Below are experts of layer 4 (counted from 0) of a mixture-of-experts language model. Rows are named down (a neuron's output weights, with its number) and show model dimensions 576-671. Each number is 128 + 32 x the weight over its row's rms, rounded and kept within 0 to 255. Numbers have three digits each.
Before each expert's rows: "raises" lists some tokens whose logits its average output raises strongly, later layers aside. This comes from a sample of Wikipedia text that the model never trained on.

# expert 17
raises: " the", " a", " ", " in", " an", " to"
down3:085132134120160154161156171114152156122101122129121142089107111103141134135136110135166133154104123135083101103134165135178088139102139182100100153174133120079092094124159077132107177116142172185167109151110077180098157122118125147117115123143185097125088132095175123110130189118142133139
down4:151159111181119095098141125081159134088114101120061182109131203126112123177112105137163120105172128163103094121087060142115117100172083064120136127160088149169095119098107179150152078121166126128148184117155104114114130193157136147179163079212061180128146128106098135109093150153154126088
down5:084075080122101090113102142098120096137181177140145112147097143153141143170120172149147139170166120150118053131152196140128113156134123115111104154095141128135116141107144170181173059175126154134132130127129127142159086072184148094173153108104131126124121093152118122087078135134166122096
down6:121153146144184157108100137117102143183138152142131168136150138063089144143156135113133141155132075159085169145135124208108128117124175138189047143122166104109098158061137143068085111131169089118151143158064152072109123144122186172127140118177057170070083143134090142143166064174090124140

# expert 2
raises: "\n", ".", " in", " with", " for", ";"
down0:138228143119195138109155188157137160118086115135122160157123136121129131181196149155137129134121117104078189144150107141091098081142180168107157139072102133113109121091123154119147172117174088187148152188049171146144111085181116154167103128128141088152130172119164128115130155093162111140
down1:123183048090077118149081113117110120108080155140124124134183181103117087133145132143089123118088150133096121117132090148107175157131114188138150161158127071134105141129137144121103126135102102122094149165122193138158128127158151076123133141087114099121129104148085147181133063122113082118
down2:134089121138092146116118119148134168150148160178133104153135121133161126098154117171113135147090145107130118143074140116144168116093094171137152156127092100109078135133132099098090161113132137094053146116113168128157128133135160123170122123141106119125090115133117145165089107178072157115
down3:141135113100085119114144090119150108061132121101133139086207126178132142033135112167125161120103155139098119174152143124118171134166095099111117117105122102087062060126084074165169186081171104086122110127100145164106131195144225127145149104160087126103102127083076097186124132146095128153

# expert 27
raises: " ", " in", " of", " a", ",", " ("
down3:165197160093137111116114165084159118177135135145099143086101131077095104115092136094090103154151177090122132132111111132128104159122128132136028083136172063071149102047131105126172151108091112182136151144104174122090131145158184130170169136101147129146143120150111114139115138106097130160
down4:112156142128124144080137128182174124188131098140080139137150149170162105180144135108088131147121071141090174135110098117142124096124128139176154112137130155170105141164131105130060108188161114136076141136119124055126102087139110085133117151144146096095122093176162145104079136194116127068
down5:077130116121078157158106151132096075100112077178136107113155135059133074172123038154161129168122158112086116148094110156113146144118171144121148115188168154131136127100091112153110122130116102122131129171091114078117115094166079155205158129137082155177154136074144117110117110096130106150
down6:130113091138132149073144118098179204137113131138123135121078142068121165123158134091126142106157112147091109179171073118106116134098096105134079093085122114165112144098082155163125134161161110077156145099150117068103126128133208134184084123182144158126138088156146177111131129158129076141

# expert 19
raises: ",", "\n", " (", " and", " ", ":"
down0:131088123086084145089172089083155182057088128115125136169151128121082091096140121159055099090139113132132107165154134131137147080096083101111100103138122091073123145145177103105135176155088065054170140167105095079188094073100151109159128108056108159141088094074184125133103142110100194119
down1:085112167138151143113179140144094088113102106113154129088060152118155102143142144149145088204133174070077161122139108103157138140108149066107118111135111105176138141078123155140150084130085096060105114151194125111168101136132132120136170150107104167136111104146152134122092112114105141100
down2:114053119134132168112112154145116151132149114120098082130149216181108105120123139114143103142138132160146058083054196172087104115122135147104132087156095107115198165075110148139109163113157138111167149129131114171132173126134116115110096174092102109139162148099106163175117122133134122175
down3:165153128146111111095090116154128134119142147105111130071161146140102197127134027094137159086172150128080090108138118115147108146117073149153135103110160174140046156092062108201182113154151067057063165074115183134154077122079164145185092131110108180176160145178076138095140151188155066136

# expert 20
raises: " was", " a", " had", " |", " is", " would"
down0:147165152107157134111108119120146113105138133112129111120099134095095167128114092075139130094064164131125131122125057137130113096115232082161128108136124147149095124100092115114147186172123099191153120105096158120074127078130148075183168108112159093089106148160119129150144171149149069118
down1:097108074136149074103156098179139054179145127115119168121173142052136127100182134140098120130138128073116162105157114058098134171103123133154095129155123146130211135189154060150128177154127147137091175130113084107198075098144185169088125110104180122150132187177066107089115161130128152162
down2:086172087109157124085086150138172108151152127110140160211134129109129150167150151096176124115084070089141091132145087162138129092118149140145142193083187111147087088073101174138123103108092184141141143106107095124207114115200073112092154113102153156081122101157096085162102112060154084129
down3:132147120148108111070114120089133078151143118102097138090149135103144131137108112121142117109122131114120164118128081128174069169116183074110116123166109166060105184115122166122138154071184160111139113147127104138083111125068122128168145126083188062182172106122156090143191165166151175109

# expert 10
raises: " (", ".", ",", "\n", ";", " which"
down0:104166107134194103140128074148099153146183138140150095138119129217154176103113146163130096147139121091144104074028125115128132110130076175152113130158138178158190149141083150170093123127169104089115112138121085137133159106138114140094075102173063190088132121133091127154142114106135127165
down1:156118112151117116098147152127167144122180106169138106104100123109155146104170163166117108167091102091124164103103170112156140069167138081091112134149118143150186122151151143168106124103154163161133061091115149123071134183127097117173136127169143099139161158094112169093090115150158138195
down2:090136135165150135142166112182075153117114144145145120103092140160121082105156162073101153161140145215081148137143061101133131133127136131122144147131107023134079142145167171149062106134129184118169145112114144184101142112123187158167161152137132121145082142062140122162105207094147185126
down3:143177181050160092134160135110125100124105106112158177073089110109189094093096185126114176136152132168151070145149156163165094136099139108124109053107073096137136105148090140109177158116127134120131110117128172098159115055120084132121106154139167100085129135143190121148171099191105077102

# expert 9
raises: ",", ".", " \"", " and", " in", " the"
down0:119134165098102197106138203131134166124171103123219144132128100102136177131077182135135159055099144083134097141139120101108148165139158099149190134132143108176115096128117104122079106061112123105073114137166165107141094104115138105212119153090160086127088117112189201144105131144151092100
down1:116137091122184112150150136162099171088156169135115094115102110109103109152103109115147104088174108082145103124180132082113142184103105101153131144238161067124123162190125132122152119131154164134079174107172113127094112156194137144136095144120101106119141083078207134109150109164153072088
down2:086093062138152170151110141088103119149161099131139158064080162127115124091100128120132123121127104114134121153193115094120147117219104120095170120176130151130137121165110001152105106115186109185142152128156146156080143138097127125148138133086186151141103182155141119133129108110138159156
down3:107174105122073149123178146128143177094137099126172042113088077100124093139116077152137147134169161069149128136078136173174188177114134186109139138098091137153108130085091108150175093163154137108158116107120153174178082107153106112217123138145104157090086132134078107103135149065111113113

# expert 11
raises: " ", " the", " this", " recent"
down0:115084192110159140153172205116122138098146092147116115123083138068168089123097134094108144176103152176094129122142141148060169097120159086176133099163056097149095100121078121116135124121110129109169186154108139153110071075081162097088153164112144132074123165143167129172118133184142144065
down1:078104110169118136115135138111157100121129105170173113065126146108150144112089154131179167180151136140134120128071162134071104122193184111198147127088133140136113110150141127127103135106172127180162153144153096135078151126135069072077109066142157172137127144098137096125143140124102169132
down2:117136132133150144138101083096115118126162147157087154123156104086159070137148153157081117148134083156115091131110071121130112140151146142171108167136118182118115144132067220112105122160114172127152143143147099146142067119149095114125085084070112140141213200139094162201123113160175119077
down3:101117141101115199140181146203169150131148121131131083193125071156126098123180040091125107104127135098174092074147147124114170112081126156145094193153137118103110095110173087128119105174145158141107114105110175107154114123163106131093191144119145144119143119121155165101125190118208131158

# expert 4
raises: " and", " but", "\n"
down0:075146115071173150083068121096175051136140121125175169103115112110103110134148129124134114095205167094096165183137125124122129153121144166112092135137166157112154125104132154090176143142092116111122153163142089114114119129084107146103160143134138093157132159131123133149162111140112099151
down1:138128156107109143072158122110100112113117091133127155165186103093190183152100102127128166159065110147076176118113102101123153136115109166148090108115181091114093104142112114134105145122065176158116147168128114146168162104158100118070134161169135144092135138159099132078086081137108128176
down2:143151092197135165153126134124152104167159133077103120153199152108067114109130135141098176106114090128168092145115096130123167178172094131155204130109222142099092179151153118140149105107121148132143158121153140113152147117081150121129122109147073079178093122120091149068116157147188185115
down3:112137130156163136186101104144093106118130145137148151128124166125105137164111167123117190113115091098126138158149130093133117106125065086160157125167138142121156090197188174197140135141113099130136117110088116139163112159173129139122116155127109157134092134097133165115109143185154125179

# expert 3
raises: " ", " |", ".", ";"
down0:099138116119123155094109132173132105101161112154137121151114108186227114107157116075161118125078179145137149116103065169160145127154115138149113175159145100166141122094095165153068164070053181147157118099118098067142169095141153122129146159100151070207111118105148118142084157088119112178
down1:173165186110177128171142205080131101108188136131115117135150160163149142096156134114122115133128156116116154117143090136125131088138110152127173200180124073170086145165163164112122147154072115125085164145102142107118180139171081128091089138111106097067128168140146157090138086134187088099
down2:092110105123111120131123135150131165102151057095135173159194120116151145155098119152144131146135163088174160110157137121101112156135144155169069115060215114127164141188079142128116102173138140095134100147178140120127090155150167069176100169112160099156122154096130116117133146164104095167
down3:064122154142105107101151100164120083148085148125090125173145090148082132108128117116131129145190100133185177195152117153122109130116086157102083059090129087071116139112164152103056173144145089134124127089145182141082129111132129169210115176110123213121058071158125109151161084071104156196

# expert 8
raises: "\n", " |", " that", " ====", " over", " of"
down0:149110073182107141084064169174154045169179137182186113126111157127145119177234111053178063137078148103120097100116157118136101190159141140087086131123110064163143145133144112133067107137118138166095104134143131133169142125150140146125103116158109166144083104134144107114140158115162144164
down1:120092105109133101092093100124129190151139118147049104126193150141117127067116118181138159152076123152119139151108141126132121104145116060126095128183160159156188119136145172141124160079122126084140198127121149099135077086067137175047128146129149086127130138134159182129134141115117135158
down2:111135088213101093063136106151109147171148152178170158125153089159150131025120193167123149148106120112142057130136150112089132202122144139100179105065136181198094137126044070108117126095181147168148144109197191128137166178145106129163145153072157141079151173127101113127136119142108138154
down3:123052127069095119124117136129145178124125139149153130106065138136141159152147107160132114127136096092144127161135196112083120149199087048152135107158145180108090101172176120145159127155152119112122129097171143171098140128111163131131153071144154110088138214070143149162107101182131118151

# expert 37
raises: " the", " ", " a", " all", " both"
down0:119140149106163117135131170162103184127157143134121150077124151159106145169173174161148132155099143141154122111096110094074128120146176073111128134125107206094127112158055131142115101122088142122120085149123105105128163137105144060187145138148143103171158142119140116159139099085132130154
down1:145111149122110169084106217129112119161140110084181127166151164167131130130169174098131176148109141163105120090161138111087114098116207089045173104092137143145090181099120159113112128091137169150143108132141114123126080188163084098138100119091144177134165149136183129137113130160117147113
down2:174136141149094159098126112079112089148148106103141069128126136169137108125076115137112084130120153141122125098094116139117104170076114180148109130193078158112119154137142119139165123142133150103126169142130112115141140176078119102081152129140099170103156127112041090148115168113172105179
down3:114122141069104115077110091183179110121125145091154106083188160093137161148081093135171141168132203150097144183076113085111136155168163095131146172073139077110173101131141182130108143128126125126180170106086168117141107154179169108148081163159120155183106102162099177105130117083111082204